config = dict(
    n_layer=11,
    n_experts=8,
    d_expert=224,
    activation='swiglu',
    moe_layers=[1, 2, 3, 4, 5, 6, 7, 8, 9, 10],
    routed_scale=1.0,
    init_std_router=0.00733,
    lr_router=0.000444,
    norm='rmsnorm',
    tie_embeddings='early',
    lr=0.00774,
    beta1=0.95,
    seq_len=512,
    steps=8588,
    dataset='wikipedia_en',
)
Below are experts of layer 8 (counted from 0) of a mixture-of-experts language model. Rows are named gate (a neuron's input weights, with its number), up (a neuron's input weights, with its number), down (a neuron's output weights, with its number) and show model dimensions 160-239. Each number is 128 + 32 x the weight over its row's rms, rounded and kept within 0 to 255. Numbers have three digits each.
Before each expert's rows: "mostly gets" lists some tokens that are sent to it at least half of the time; "gets" lists some tokens that make up at least twice as much of what it gets as of all text. This comes from a sample of Wikipedia text that the model never trained on. Tokens count by the router's weight.

# expert 6
mostly gets: ".\n\n", " \"", "==\n", " (", " =\n\n", ".\n"
gets: " ", " (", ".\n\n", "1", " |\n", " \""
gate0:180135123140106182104136155091134158114116146177139138087110121211133114110121204065113135101107107123132122118101131118121168171143179133128102151192139103122198170081075111106145106103170097140119108152090146150125112176169072116088172139
up0:095161137137092121125143135083118136163119079094099161117105088123140067117131130140115096155122149210186096112169134075134091086160111074160134108132139079077079101160119123150123089185068155111027056078189149110181120139124165116106121105
down0:123087073151152145122115136147079130117051124166208128119131114131169143066174142118171149111110122175080126090133108158095108097126093119140136119080151108151131191123070142098151118109213178129175136197152157087116074112110071064110096102
gate1:146182137154076122134108170149139052122151134141113111140089100131114166104128137128146118113137169145134097129163127074142124112108099161118148097116080142157082087148134137117115158104151123174144146173121107154082089165091124093110157237
up1:159077142118107104136152092126101148108126137124155152079120118175126131151129113112114147099139123143125156138092140146156146070178093152150102135040155117104154141074157064139076105088068074101090120083135140103097125072171088108138046114
down1:144130055160144098143132149152153081120131079154124132090081093131114138199132121112134144187169145146121127122149157135102140091096166074120183163135046173146119173104153197118113162123203126102167155128137150198133062135111200154106124101
gate2:142145185158122093084070119138162140125099142134140083167089132150099135128114136155141205151130111084152166139140123184112138138165144113154092110097106126161082090168034098114126224134106178128144116101172090125125096138093148134148163158
up2:173093108085101135188111074102135112045138120116195121168102124167116175147145118125091143140190123136094116128145105144118078143119072107170084127095115125113161120100072115078169163098096136113100128121103112133139110113135115106135112101
down2:180170120123105199140099154101115088139175132155105145134108109057155080149179145137080114120190099158094126105154109142122155125178134094126135132177118099100108128122113140133150130098158129068171115226048158088095122127111131061177063130
gate3:088079179110100154170141126179102141113116170102144144132147111112137149103112068169085131155120199080117142105082118110068151186143176105121109132144143122143212149141145134119087162095141167084168126091141131133116159099107143069109155161
up3:128124196135130218100071176171123165097065111162128116122107071133095147174136165080076114138114162127130154050064113106093160090123147143176096117142132106150127154115095113116139122132126172062100062140180107139143114140077144119121148141
down3:093091100084116146137092127117140082141130160103058139118130111133085141079162129144148099127123150113124105155135138137191135115199111171140082132153120065185151066134146148152131154148176173121114087099154135128109134105174056102075117103
gate4:153162102117116111134070138150111156085140144130144084106140069143149164070129132111114124085140096100123154099128213140100138116076080040110081111125142060119084135173105109151119153116098117148138123126083149142134138162132138138044137112
up4:206140133159168173114078175134124120110141136121111054104117128110104089073119120121181168137147086147183158146122118148072175168094160102121100124146113113145074126137098102163144107123086100144139099151172101132111113180119149177069122110
down4:155178116104107144130151105089135161177102120149162206146117120151191119159082205139104119110115074178180151069082087103106110179125101170130156152164123154145174172089100128071072102144106103175191114136142139127145152104118071108175122113
gate5:153105146170106125151139093213137111122209131140166094072135173165105166117101191095172136129093105135125136128141134117068141123119118116152088115126142063089128086169124146125153119069134122190125107180139125109129064119166048166145046163
up5:201161122163063171098109149142122101114164148122090066111097114072101166076113162067167130170132103088134185069105127135146152105134118123198116087130104133174109067104065148130090076091150112142159123178105112158171098132162123099079127175
down5:132170102109157156102145166111106133170099105128117134050162157143127152166145106149099161121089081145114087140126123135209154189114081104102149091099111123127165142122099112149049201153101158095218101106119113162113158125083088099177139090
gate6:159113137114188066148088165144142090130138127114068101119185138117133092126131146154182116193104140184108126148148088181129130141075100100114152104133099108121170204132191179132121143169127140187104135130094137133180140158114108091150091099
up6:118163115126122097151135099096132135114132120098093081136152139102164148102106098122142117126071206158118138162148155146179131119074071164141150142127150154162166146152150160106134049107141174198080096116069137064128084072146135102054114108
down6:155138171148144114081184134145129172158148140159136115159131130142159129107089130135164189125096166102153195096095173165117114137126136129192093091162166148125112077166054180165195143134166110098175117182183043115108065154101152107121125198
gate7:113152183162153130168140145169155137129131121126102096110134061151174172103115132176157135078141172118089180075092134099138115163124095122070168140153122111151122136123123088104115056095137148140143137124093170182169105162125099160115104187
up7:089116118117101133118133209067073137161015041100122128089113078159141067099141135093064086144190084150172100097114100111157134080138140105144106139076143126046163129131162109118102137113163151160110095160131128140193158115079121108179133139
down7:147171148110113180151178139154140145102081051089191107129147163166132120146095136173143166122122156155131146147093167130156124161141125139156152148128170190112107112117140107157183102136125093108114154174122095172150143073175138107063132115
gate8:168150108128133160112096192136182103105157127104119152138074094181097116090125192096103125173144126153123099145088112126107101182165107131121133145118156140166140077123112148118080170141083144099181083186156164112077143147179143112114102156
up8:178110094152153101146144234133162147113165152167139141141137155126111176158122147104130120212090121168175111117148080168127140113204125100111113112090084149151097165133097169133114127169149144142162111152180180156112133151095134140115128114
down8:158093146213183186120112102178133158129102046121124135098107161172141127128154115150101124102137137113148176066092128149067157149109133151103167066126121152124157128107169139108124121076123175108100119132139103090103108086096142122155139095
gate9:138130079146102123088125105116086084083169171061130122122166160124152152158111147145142118106114158105145064170136139109177115103069120167083120107106090119130129176148123063127096124147138102140124111206121183097147118119182120121141100189
up9:130186109130175079110118128147100095136124109151109119107086106087091173171121141056138125108129180082144108193179103082170120154117174138086140143100128129129138192144145108114124123088131090129088056144115119133139131135135152132119095163
down9:167143117101109110186153120123129128106117096149171129114103100139143140154159147140110117143156163138171190118086093143078167161171172069138178196128103095169155091134114135123142150132118082136158150137135121209124084174099146102132101115
gate10:043168105190120150150157182106090133138137095150115040097167130201131081129128094171113096115101088120108095183122121107118098138098086093135165109157119087104119148156158108118109117113104134080155112096145168161104149101060154099152081103
up10:075155081147164157112198136079158151109090140095107137161087199148154081169132141120097080132160113154147111154151141123123126184173088151152078155101124124145145090208120130145147113072114136173143131138124133162161101156102111138127154124
down10:148128125104106142103089093105123179126160169192145133133145124089102146105171149097093179058143166166124068162117166131132096120127162110160149114146167104156109125119118136075143128070174132121194128185135118107152114146114077163109104133
gate11:150185143103148124088176112135119072096123111193104137169072067109098165093115170138154132081136149158130188113134152127152086134089088131154096099153135141096106098125058114122120120127108148160129153149156087113158115151138105190100088175
up11:138097143100093232150142069126148095160120155117181170097126160156085145115115066144093159179146119091124107191127103145132128100122148098102157108064143100100118098197173108139154166117131126145131135117133145154068121191135131133109117062
down11:123222128088184155116128147162116147133061118140109145106148092103178157079086149100135127099092143155140132119121106151141125151113142115119147133151075115141114143140047136162164169107179137145153089098086119075114184119167121160169136190
gate12:089177090109162129128142112113094124177158200107141074153175095101161127087130128112106121129095110116169111078167150109076076134155127124113121109078102118078195108165056104059127110154155057128133101158115129110126111099157156080053130186
up12:125148072101158060165110146157147204078149103104097121076075147120146119148151121164180165160132108135158173122174175088098150098178155150142166138104141149133079094158128163152159126119120124068125082128173150111167111134067148163201072142
down12:080107134175157137095187080144124096111124120107136149142089173112139150079198164153091107130130147077179147160085162162128099116098147116089099132102157104161147126121127094094151079120232079130136051160101146117131132116168127067117150153
gate13:069075189118145121138139091082132141168157106154144096162161093157113140158194119154099125105117116117174090111159081113110091136133141143120113165142133154123097131085083118119135107128152173143133136118116104130141089160089174104182103148
up13:152156107137142101100134154169134162083105133098118139153097145149148135185122132147144127108096105205117126123117132108153117189127119125104064126055083148120162162129150094129034138131080141114118112147136148134166165113109124181103128120
down13:091112128148163109125132109135093156084162157183128103128089133114140149145000111090175134144117108172141105083144110135100136099158132107122114099159129119217122134077163135130100181151120140137150116063111131131142141151132092155104149159
gate14:148131109084118216134153105100139125097184169157128134097157171083148156132124145148198133144106149189087133196144161022084127113198108151153149124109203091134159110081151094128087153131179119133163132161115165104131067149118079165129076120
up14:173142144132097120105124122092093086109127092111166160100108105114158113163130161137183153174200107184096160106121070124163137080132171137150176124153128117189118076108184147163201137133151137100091140156119138139175124141137123129129121150
down14:185143138121146132107050117132143164099109128071114130092159135091123138114082100120158081080088130103111128109138178142074110200115130113167130152070112090093136127077116109152143137157091126155129112169142198111087173169097192142159160057
gate15:145101152124197136100170092114127141124143081136162129132110082125166141137106120143187131084166145115165176098097121089049143123142128145126118093140147084172099050096105120151127114145146113149101118117100149105095127124174212168084167110
up15:163109178137123136115124136151153173089172090108147107071071149211121068100100155166085102163150155114170130113167098137111125078093171168135157154137127074124108068109129196195120100109160042095113088121142183181093094107150147133138111147
down15:110128049142160103148091087108138087116132104151063073131118148089121199131098086096152080114108092058111157153078127115190112117155088158045092091174150117204137132127088115064118114169123141070155171111166121104152121144098087098069072140
gate16:140148147174164120119162078148100138154126088114080159127047124129151133133124143085159092126086115123144136141084078087139149130109166131144105085101060135149064171072147124154103141108124153111126133112149145085076139101083100096101132179
up16:159120140135185186161175160125084123154180172117104098146076195150133157103117128099194151156087146155074117162125112071108149107101095098127126063098100099125076108139156136074133165119115107085154149103115131124189093118098013114090177077
down16:179089138075188157063120149147071089134117132083120157087120104147102100147021166198089057115151113150161146145126167139121146154174118096175130118192115152147226108096135114145173126082111169131190124148136126187036172098156113113142142093
gate17:182164151103177135081155163047164192156146146128128095131133150146099180096122135125114143091107135114087119159178076023168107090126132160130115089117158146108111072166151117159140151165100171147151177124129093136137122134088185102129148161
up17:103046121126114134100098077103123160097144065145134125059093128144149139132149162084145103126134149164120160167184186171112105137109086107117121085101168175141146151080121117088103161166128118119146106115148139126088151124118126105105114121
down17:097151133163159179119180122133123120102079082136133059144032088159095165112188172158119153127140141063088130114105149086169123075115109154162165110158107079080105138225103155135105133113081129122090157108091110157160176162098112095119125160
gate18:067100129105189138113100139149145060138140105055118099157182141189170115143112153060144119135093109112147093081084063182119095117113085125096154127132106126138192108137161158130123104074118166161159121099080114141117132193148106100135162181
up18:055180150137132142125146116136147202124128115159145162097115148127153126131132149123120141118106124152165142105104128158143141123120104109099172104145081153142186119081187130127133106122125111089057101114066113112093107155075103108165112098
down18:148105131132166173161104143098142086132156091084136117190112139096080131152112138169137090113112168118128184122113169147098158164140140093127162123156123155078137101138136068135116094076094077066199044122102102112099151057178098120111141188
gate19:139156195135088094078125141151159145120114128125165139146111133118113103180144168080138093151122071132127144134059081066110202198152108064116125182131090057147179127121171134150186148177160070175172078104115148173068175137189154082161147133
up19:146050113130115107138137136124058085136049159119129128120091118146138092170102166125103084126161133113119212081199148160106095180143148102052089153169179218128154122114164148112157123105194106146168114083196176128189138068119105103110134144
down19:113107120140148135172118158096113109113102164176147152124117106154132129166088160133100168130161141108143175148182108158072132190096088140117130139142105105175102135151154188119130167109195106186151105100161096112133074129219085087141136139
gate20:123145118060175110085152200174089158117109144125124081093092111131149136161128161160097173181168155098136123130111083137171173106141157127156091170158143129097164153071134147175127178089182092093142140125106064081121148146095165137121110175
up20:133089132108111126150155117042153091072113119180217163089228089072123083113109115117110058104137174153095103117102109112145136182103132144098094136153097067110078091127137115127120145152125128109138182107108117140117060153128170149125144151
down20:131116100136116096152176136084132110121103136190167153052092104072143107092121122152120127084123144117150061119142156183116139150050160130108148159092100106037039112115138168090101091139105144159139099169154134129160065125089107138084112108
gate21:113205167180135144150117109086154176167079091157075164103113124154128115140127097120127057144158143148161147135132168143162094123139068162129160141173140145167159137160086165110131111129201104124133088195165074136132119102086126182071083175
up21:051175138144145130145141110122150138118107102125146132112112111172115126165140183095101077134119149188166161110102130125155086109158125148141107143126131102188124072121107139181123127144166139132157120160084103102149115100139138214116101156
down21:053174131119105125105092123129150112096146120128168055122148126143130142111069161141075115112120122090122139158160070130141124110151119159065122109100099131117132106128114168170178143122107116149092161109107097087133119100142201161127143124
gate22:130139077116115114116117137069120151161121122108141086116098106115131132176113154160121137164110103100096156150155142156128127080154093156153189118162093141127170126104090136090128119172150151154134177114115174180184152152097081078098158150
up22:106102103135200135176173162112143183114127121134130125102107082139170160095110120096128151141134139065105125106176126094144170092147125142127109114144112145145128218146082174126102129146101136093102141132144136082126167131097115119114107137
down22:104168128116091095121166089094102121131153063076124149113190162109038117181128151142139100122121099123188119164162172184103151119155178139161155136124146107103127071144157171141127149114136153120119155162169151098169140142109220092166164101
gate23:188154146179056093155130081187073129158149137167093092090144123115151160121119131143089095114070089135161136072185110122221159161056123077093060174187110121132125113153131124117120128105151113147129115109151132093151103166102132169171124140
up23:090136164085154135183103144144138128162165138177125214117089094158140119149145158125133099136138133140116117136154088127135103134122130126110098125121138168160142188122123158116194124175133139104092163047178091155123061162091103112138108114
down23:111119165175114125127165134111156156146091041098138076149097103099124157181119076129116162195120131148126147133117159080148130119133132091140164118115116152127160134051122160153136102171142143144109099151150137125196132051114156167158167131
gate24:188179096088084122157143098121079211085175159142116100149146092077133164086124142099084196122133097164119154041152101117146081132114162136070154147158121123122057140115160180112127146122121143126173107150099169097174071090123174145052138080
up24:185133124113109109128102137102115215128128103132153173150153125091153143157131138193134149178093146137141104106142092122124166115127197116147112160240134094048121167130090153130131089142124113136174165140116136117197130150125106125078143103
down24:089079180136157132125156107092170115123129128052138155130071139157116088150088156093124135125160129112160149122156090095188106145154133140120105144062121168097128149114135090137160123109194150079159151069091072105132115129124139136111107121
gate25:182134181158161177140133094146101121148164123118117158203140097138111119149126139128102167150155138072179113062109121129147148124127125167114187068125116106136116078134064125075099101165115122163144146163078122190130141135138160121129115135
up25:118090111127078127105096137117117092080124160133069143101123156108110134119148139153134083146049112105096190162099184190153148147127164170101144146126129161092092151140144164176137109216131091145095075134148140150080140149131124125142154136
down25:152133114164140137213142108082145095119159103152135118118118105116076083095098144106154054138134148148227057141128117167169146172133155110103138149153134158116102121142013072159125114110107131173145192153163130119156159144060117148133110122
gate26:085201072147161098104137093137123055147107111158107126148162174130109136111118143134082147101072092111137117178084109101122151132084130149113148091059139125126135035150099085118132129077151143113175117139127082109162100095137092185127167126
up26:187121132079138113138142150131149130157142143136088135074106082105097065169127132195156169163140190151151146103160131115089083089145175116187140113088092176130171099135130165134157138148110137185093132142136133144111108137085077137117102099
down26:072144125145138081190135080123145128106176078130161144167150146176125180107153149108088097140159119101108103191096083106135128156127151177094102074133132122138141062190147176106162162139134163126076075107147145108125119133083078146130157144
gate27:130148146153120101188066113144136115099161120097150123067115130158154125093129121132058157146184174124104163100098104120112123115167148146109077098079143100144138136081113132155159159167153101082132122174115113134140085122088166125175160133
up27:093145110088109170138092124185157117169203110150185091151136142088059129095135067100118107134156133105107176087091151199131120149081134093138176114143107123175130104122202113136098110082168179163107109125164117162101109116142138122093053073
down27:172098116074164158149115153150129142184154131154104103120082193098097129112126148114192173124135112133146144036155149136107131162110171103122153140124086121093134128045151095159144088068184097091125159132079157138146152050084111136113181118
gate28:109084092094105112110127165104110163143147122134121124155115151115082176116123169182181110172143120069114117142116138132156144147111161151099137163103155114112073140092111078108109166197065177140095124155105182115140159150181085090148108133
up28:122074079140164062131109119060107104141134101103153118141152208103112141123121129129124043113125108081085183113121140128124117147124121138125097124101129170123095147102112111138126149195150150132074104131144125099149149167129084123186112095
down28:136109112176094105098112110123085122126070165152104089183157138180176171076068116119117115107118057118099102122134124130124156175176067121147125079124102128169100137112046119107110096156166136158141144141133126166164154104132099138080112123
gate29:133139159137060145128136118136128112067141151146137152121117117100084164139086133109142086108158110116114160124104135138193130138176159156079130125099105127161105136150072080116147137210088134125126160101144144118112121135098126144094121147
up29:039160125153133116150131094129125124150140108168122087129065094141142125190137124118085113093163128173056189102135113145116131142125128113059160107117135111127114180193163159071164183113047186145127163049147139077113139139191129127142084121
down29:131072101113125090174128179095112148111125036084145175117137156140194124118107114154141142200150101105168086166137132121119112145174125147168086135174143124078167091136119101090103129209106108137064144215142121155077123165093100131146098184
gate30:180134154125177136141163128073129109129112156121127058115094136066087157133113101045064190114115132044099113106125144116132124166174137116157095118170169169123125145154100142119127062137112131169152111105126188176184072151193123124112132168
up30:164086143117156136238123091170141063145153158124115061103132143063132149099127132102106141175123139096120094068145139103115135177145163162054121092083134122114085101140124165119203095121103094111108124167113072149146083116135122126123128155
down30:070129074192088109130097104121137152155080122158085120109128088122151179076145164193146107112140161156188147128111123140159170161092116183099177119107104101134147147151168112127101167078148134086110146156091118141133162070108134155122125119
gate31:137136165116162118133160074089124115124185167198204129129144213131112157106127218172149130086125186189166130100095144106093131164180166105084113138151172078168133113141140150148084112162096124124102112125124097112136112132120113181118166124
up31:158123181107107146107077110134083128104125102110116143134108144064099100168124171141107150152143138110108110159123157102068153157130139092147144170148142091144151110108138131064106075112108117165127095146113154092158174148120141167134096088
down31:089140089087153133112136120083155075130150131148094135128100104117028176111099111069120122140123080096191172146111133112206174057148128137120125114094116140160138072109078098149146127170161138154148185154108119128061108142090091081107114135
gate32:145092166127141114151052124123177065102166107093171102204135090110137089131111152178202167194139139161131173125132140111119183143160131045153101068147134047141107173097160119109111123135115156137167141141131130111208086067061146157132101112
up32:182154158178073149118098181122135116131061105144181137111083104135133106140106179119159156087088141116150123150135170107120093167102054099104114093130107143177175155121180092152138110118145162118061092096057126118127133089099104154087143114
down32:132140106052162093096080106117131092153153082102114125164109119149076133103153149128105147117119093112131077135128051106102092103106158139120118086154123092127071075125064116100110128136090116082119097152173125160152110073147156137122135115
gate33:124093140124091137085157107126109074150096149119154133143174135088138171093110174134113149149065078127046137160135100176157139147128130102121116107128084134142117119102140067140077151078199091132173108151081165086168120135143107147138091086
up33:081158113078144109130111133185151141113105092087101083137075081158127132195114060161157128096159177152153119099130155106114075098148130149086151173109213099144170136138141186111180144110097169093050131117141137160094173137036179137069155135
down33:184138149166114170197173137117111116153137178157133172109142140141106094080123158108148187197072124187109153155135099126143138153079136105150144117135063110091121183150119028125097124118123084151255139122127152125126097154160092154184079121
gate34:176092140119128115071123199160148077188167090137081133213164162168114167050115160132142115089119092105229199169105103146127157083110075133097151130167134097162152150143101110091095136124077134114142130163129180114138169193156158129128142176
up34:110124157128117097140167083119159171098072159109138110120050074158151140101123082134120064065068102136153123172156116170083149093107175134101077119071048183088191142123072127136168132104164119172170170138141152120106062069147107123135144114
down34:108152164153096106121117129105194102159201154138114140179088130177148100138149118107117189233154107072210079191122115154088125134140088109145184106110088095163147087164135087185123157140177099114158114150164090141208114108102177149110109082
gate35:077210161104144135156169128078199114153147095159147096086113127159097109170120122149136083149138126135105142099077168083138141138144122141145102173122157151167172151113164112132132113126115145108141155116138123071113104184172152121108120098
up35:167142071152094099116083210140114124201122132140157160124159166161160129152136072188162156157081122160146093180165150139108181145147114123187100092057134128102096133067155112138095103171153087118121143105121150146152148098105151123193155114
down35:127128184127157121156179165084169084094107162112138112134180113159104162150103141144056074099135099117097125089114069091165153138126086096154169165123127124137183145154108111126181147132114160063182085165132133161134124191139145184094130086
gate36:104108136164049107113129133158129141125101114131142164133170080120091110091125167142188118145148113158017131137130120162147161158114128173132093126192140167068156164048142095105149177138154151193135067168083125175138078136129148091129073109
up36:092150098174154064095079131157194156087157131112113080054129109076129083129139141089172148088168128107108160138134156116095120153131091107164111159155083146200129179181097164136121101149111102069122171119148052189096183141115158138101152123
down36:124116174162125127100110145119164167091135103131136124146151167141158162166113103175129114100122069140101167167044085140176119148126113021114195069114099132148118156142064121113110210122092109075055163131098130141134121124093137116155140148
gate37:138160147147128091138130119129135090088123131167117096100106116105124129114123159115157157100119107119130098141244114134123191152148091101123087137134125113178117151199164137104118157102137152131115122106115167074121058175166152082138174145
up37:070112113197134170104095110112048107133093130138140095131088119134129131121118187142122153083094162154060154113164088077108104193131103129083149116189055131128060111135096112073116137152118152159131135171131088099019094184124151076129168119
down37:088110116157081098039195113134093117154107169166127111149108082109112214142107089102137165153101157144144102148126096166180106122100156090157161132193145169109103145073127120145174183127078138161196127204091105200169084156106113137163118127
gate38:032144127177102144120132143103080132109142093132087085126141174124107200082113104131133164130090146112147160115119135183127199125133144143123203129140105087131119109094177087116141062105130184142160102050101164094064127127147111129110095116
up38:169191117149166151122134135133161110143149093139109129160113099138109162101145122198084082098117165138126162130116083090077129090105169187105133167195169128158200163116191115116132155141127156129109179124117079092088133076137127170080150160
down38:141124156162126140123126138141131105100149079151070180140125151126089099126192098157155125158156165070143111105150136090123145133146172169065089156112118130107118094114083197133114144124163160214048063169116159102175156133139142086132138141
gate39:191137130110104142108176094080111108126151104122101063150148112118129122095147103158171122096143154081116107123141083175162140126106041083147115092105105199155097088130076110161073118128118108088137158183111119135109178100091114104138137098
up39:075173100160206101128129166123176144184092105161159132164126135160084129167121170117134116118152183122141127135107109138139157080072164137126133085088119132117098149137213126140155086152176137085141076082158153120160123158131160114098137156
down39:075163174128162137132152225151118095131142138128135148174141126110159108130175135140191127120115135086130161124104141128132153078096145086074104139080112112150138103151136151164106171153149144113121148100159179139102120109141136126110140129
gate40:122151091110119191126128077144127114115144165116126085113169135131126168110119173105149153121143144118186132126126173118126171145153147152139120168140101121168186147137167119237202122109165094158124175136152090185151113088063098176112120131
up40:185141148235191139130138161126074106106105090080136143112132083146117112078129088170138099169096084151148119099212140113102164088089126086161139116205166065163072110158113108134178095184141145110155173132114124117099131100176075136142147121
down40:172116141130081107181120145083129088079169117099036105135151153124143155115120129081121175097156158149125135122065118137186151160087152177118134144154092109106106100161097120192145168131119160103166161196113075184138177136100145113119122134
gate41:062141171105186071098149123129150098139119144125183104124104127076162098151119165095198038152141153175172196127116104095133176116152107175140105143145170138087127117148109153093101137056123140117111136142153151137141132117114174081158153091
up41:096177085134087096153107101139137072162072185155120087045133156062180089112126149089083083141122121094062126115047155151116129125149124168082158110116114148128120140158139135174096133152122100102178151109149134186170139167135108139129150112
down41:100128109124095123085128122141104162134136117112131147163141164139040100114118090171138074151153136101124163229158191128148130102101195095123087070177140116127165144135182163184115107123175140148123089080082105146129153181071112138131162119
gate42:094138105088232098086136091107190082172124163153136074107169103178170162117108149138144126174119121113153188201090096112140094155145153128123132125126132118153110151088141108139162165131081140096154081133112107099141125092095094140105154088
up42:166054132079151168092113157114101119109138111095165142118191094058160160134119120126130152147151142094178168081183095114164112223145170079080128164123118106101119106166101142115135119081119125109154089151145058126161163173148112111140117079
down42:162119141146127108160158090200105108172158199149116171121072114132187126162074108080102091146133167097127121095112124167112144114115118089136139107117121159115182131047132063132148156113086132124165103155147136087154091154152184148116099124
gate43:160111141090127137075134174098095153079137179152169133057106096084162143133130070088139145137210128129055122189090172126161121154099091140137097067122144100157113162142040158080146129061094098083161166162112103172141153101137119118150151122
up43:131131049075131138159110159117161178134148168110140150120140131134071114152126179089160175133200184159067121096108137110153115155166148071103146082162052155173159140190122145123145077083154147093189145164171143115116114070088119097185060122
down43:117157147139120130121094154105131128128050134139135066127153135127136099125124105156083079151121099125125136063141103103125111071117150127140120155108053087123235176169153129139157102121116159144135155056144230099114163156090130145101090117
gate44:171193086129190114136061119133072172111073130110126147133153142099129148107146092088067127103171075119115126092135058073120150086150154158094150127123151176153131158135124110112061164058089101085143122166116173094113082123105142110163182134
up44:133162087147122128078118154136163147087131066143120145080139172159142147174129112121076128105151125108105151135142160184108080193126172153098118133118127107152121125086095153140174138143130126091131114101195112154136120118116125105168148140
down44:179120132120164116114121165141132144100088064098084103133101156118142127129054136131102103118113175176118132148127074160107044115136124124203127096153059110109139112072148084184191166138121092120150093157135058170130082074089125119157122151
gate45:104131089083121166094159086145132120110107177117070111110152104203121150140118066190130147075135145151132130111122157094110121151126131088117167094147084093102151164151152111120072115169094143112108255128128139178153129118090102084026130158
up45:106145195140103117139131130147124076135128076076150170119145179124032117128102109118159138134131114127092167120111128059161148160119123107140108116187159081182108173173102163138136130136194082158121117096154098144166127134133074110108159105
down45:088120098090142101106142138089140168111122099096096142111168130102156095140001173046070042080165162122123126147159125157062082141141125137137154145117161148171090181058179126140113115150078122136146167138113110076105090109091198158145154152
gate46:080140144122144118033176165095096120140124156116172136062162109103141116158138159121121116120162171132145110120122116085163114111099048134117172164128190114147148158103150067109143142125094140118114142120104100160195151167163132138118106197
up46:119214104091127127035102145094192143138197178086128096138110114086127131068129150131114138137113204129121087112143079120151096134117121102135180153103174112141143148097119093123143166192044121108116118113101122129171155118139118113136074143
down46:133079157112120168149094113142139107127105125124131116185141127137076133099034090164145136138070092145140130120157075105077119150084133081158088138167116093092162144201127150085135135121113120167108167143126158037098158228072162146091168072
gate47:103143092135088140109110094147114135127142100092152130104070087097195114133148136143182174183084116094109189127119115111138096159136086037076152157163121158175110138069097151102133091146131111126153116098108159137164098134134113084181140104
up47:145151100110166152141143169164141112168152134143106147143100161130075165102131090121084138062122106121130079153142162199154163131087181140135140080129110129055089173118138118109090119149107158119170099170122169131118124179173188206101166146
down47:145183181159151139170153167091119092158163133135081118161131144107091120127121099144115054066168115149121097215102124175141103088090170101129100100143058133138130139142104137127109106105149143123132091082158114148140151159129165156129185135
gate48:066118061119047056102157185137103091095178096168087100113122118169103148123119096126137128125072121072076164156163130100149188118070132106144150162142119173174125142114113155074108117108151114136183094140115138171128153198120167116100119073
up48:145151170177145119129092140114153144123090108115144121096133185138161139117115128053063124138112166139153111130105095090174132180125152141083147176180124119156154123155120088122186111133047156150167182112149061163136113101064078095152133130
down48:126169183162147135060057144168136111142159111124130117117182203093086114128155193137125132082148148162164087092124084147178081102150117135102159132091128104146166089114140089157157200106074143105116144085111106143099072131101119167088094095
gate49:129126162097117127154170129095156144171139132109127137132111080125164167140114145143067098128193133043182091110143161112141135156201160114165140127109087144112125121140117122063137158118146125128149107190132104120157139146153112099148104139
up49:129158103162119133198103133086147142156066104153092125145140145142090109165132165125080098071164175128107121127164090175118110081089190148114102131148117158114124135098119107128109152116096153136083101191142142091091061123069066149170120125
down49:159126114128125184181135129162133196118083156122097055136165129171082183141121095138109093123159106089126121109155188085117132156146108163186135208131173123157124161145130115078147154156132170126094067115175123154115110116133126114144165121
gate50:132108134124125173141161142106117152197109144176102101148182048127113174098132146088066135129101122118117088199104145136130138168120151171192145133138126120187156137086148052120161178113164138164086190114100106129137078191160171120137093136
up50:174170121091102109167046132112134105099148058146141148106122151122128099178129181110167110108130176139069212158119104113162177109106083113209161119162135115155178117098146133135118134115146110152104107081106146168119143103111181083144093154
down50:107070088169155195075088108119166129114139136174122108075181101122135109137086173151076170085091105130158103148166118081071082083186079097166153124162128149110130116077183085130151133119117101136079119135174155116060159219165152108165177150
gate51:181145135139097077080148117100115177117119143159230106112178130126205209149092088124161127136132090065137131127146132175208114135145122102129130069123080064110075111161114101152095151170095123111115071124167095146118122185135153137132123074
up51:161082174085106140132097130148131144122099094130150153160096134177064152106148137140060110107164143117143118127116138159085155105102135126128133161131164123107147144030157076118176137149118090136153118175103126169102120073103126144164096139
down51:145090130118143131136148114098123143097036101097053143115166113112113073201249099157110153121113088130093136140151169113141142083145123103075083117132192110106083134121168115148079112166058087131146174105083102094190115129158168122064129121
gate52:095207123128228160137139115081125061107119147103108118082078094107171183072122141105162106101137186128136141148177126170097111118150139108108164152138142120155162076132082126079199153109197077142094112140158130119119131119144134102090092176
up52:157062121125105105165137130116112123159138097156160168163138162138109118128120126151150133093119154091090111060127197076132139090124119164066133087080143140054117133156149117168077099100090116122107104109149097138059149092207125111148098125
down52:114136112160135143103135138152129131153087132060128123133157088104211171126183123072110096129153215097059114194129121164094124140106066100153158112196152109096158104108083102103168168106173174102097148128131103130125126119049175080098068099
gate53:137203138129163168146110097086147125158100110092121146156165135173155069135118093121139096137129177139171109197114149079059050126144049167055098121138108084111106077141118184144129094162094173107108171109116141101158089095084147142179161163
up53:179142178099113084195142155162098111105131110124122074107135149151087157111118104222179107116153173074168162131136150116182140144137152103130162097129154092156082152136149097100184102125169213122099181116124089108134097097113065159104103150
down53:139135113130140121142082131108114134132124097186099083155161053156110088133188161166110148131110092134128163122096162115131081161139160122161150118134066122149151136094131102189094165089171179142100153147164114094129161130102070107071089080
gate54:081154144142106104130086093091171127199186100185152156157169099107194155106115108108102186161182109148146136096110142097097129105082090156129153142106135105144101141170141173117067179128089122125152145127144193116106094158088104086106120140
up54:134104169145106098152122147121152084157104112137124123131151132105132144108132064131108149123100088104128095151135158139091111152155120117132077140095131190116108161157143154145132112126148099179086126144163107161140123082118135109140144129
down54:149119149136098117167111107125183109133189176146122117153110111108123146108166114164098163087175132110123116120106158097120164113138164131112128114093114169160115154133151131172052179141037104120105115110158179111096159114094112142131109114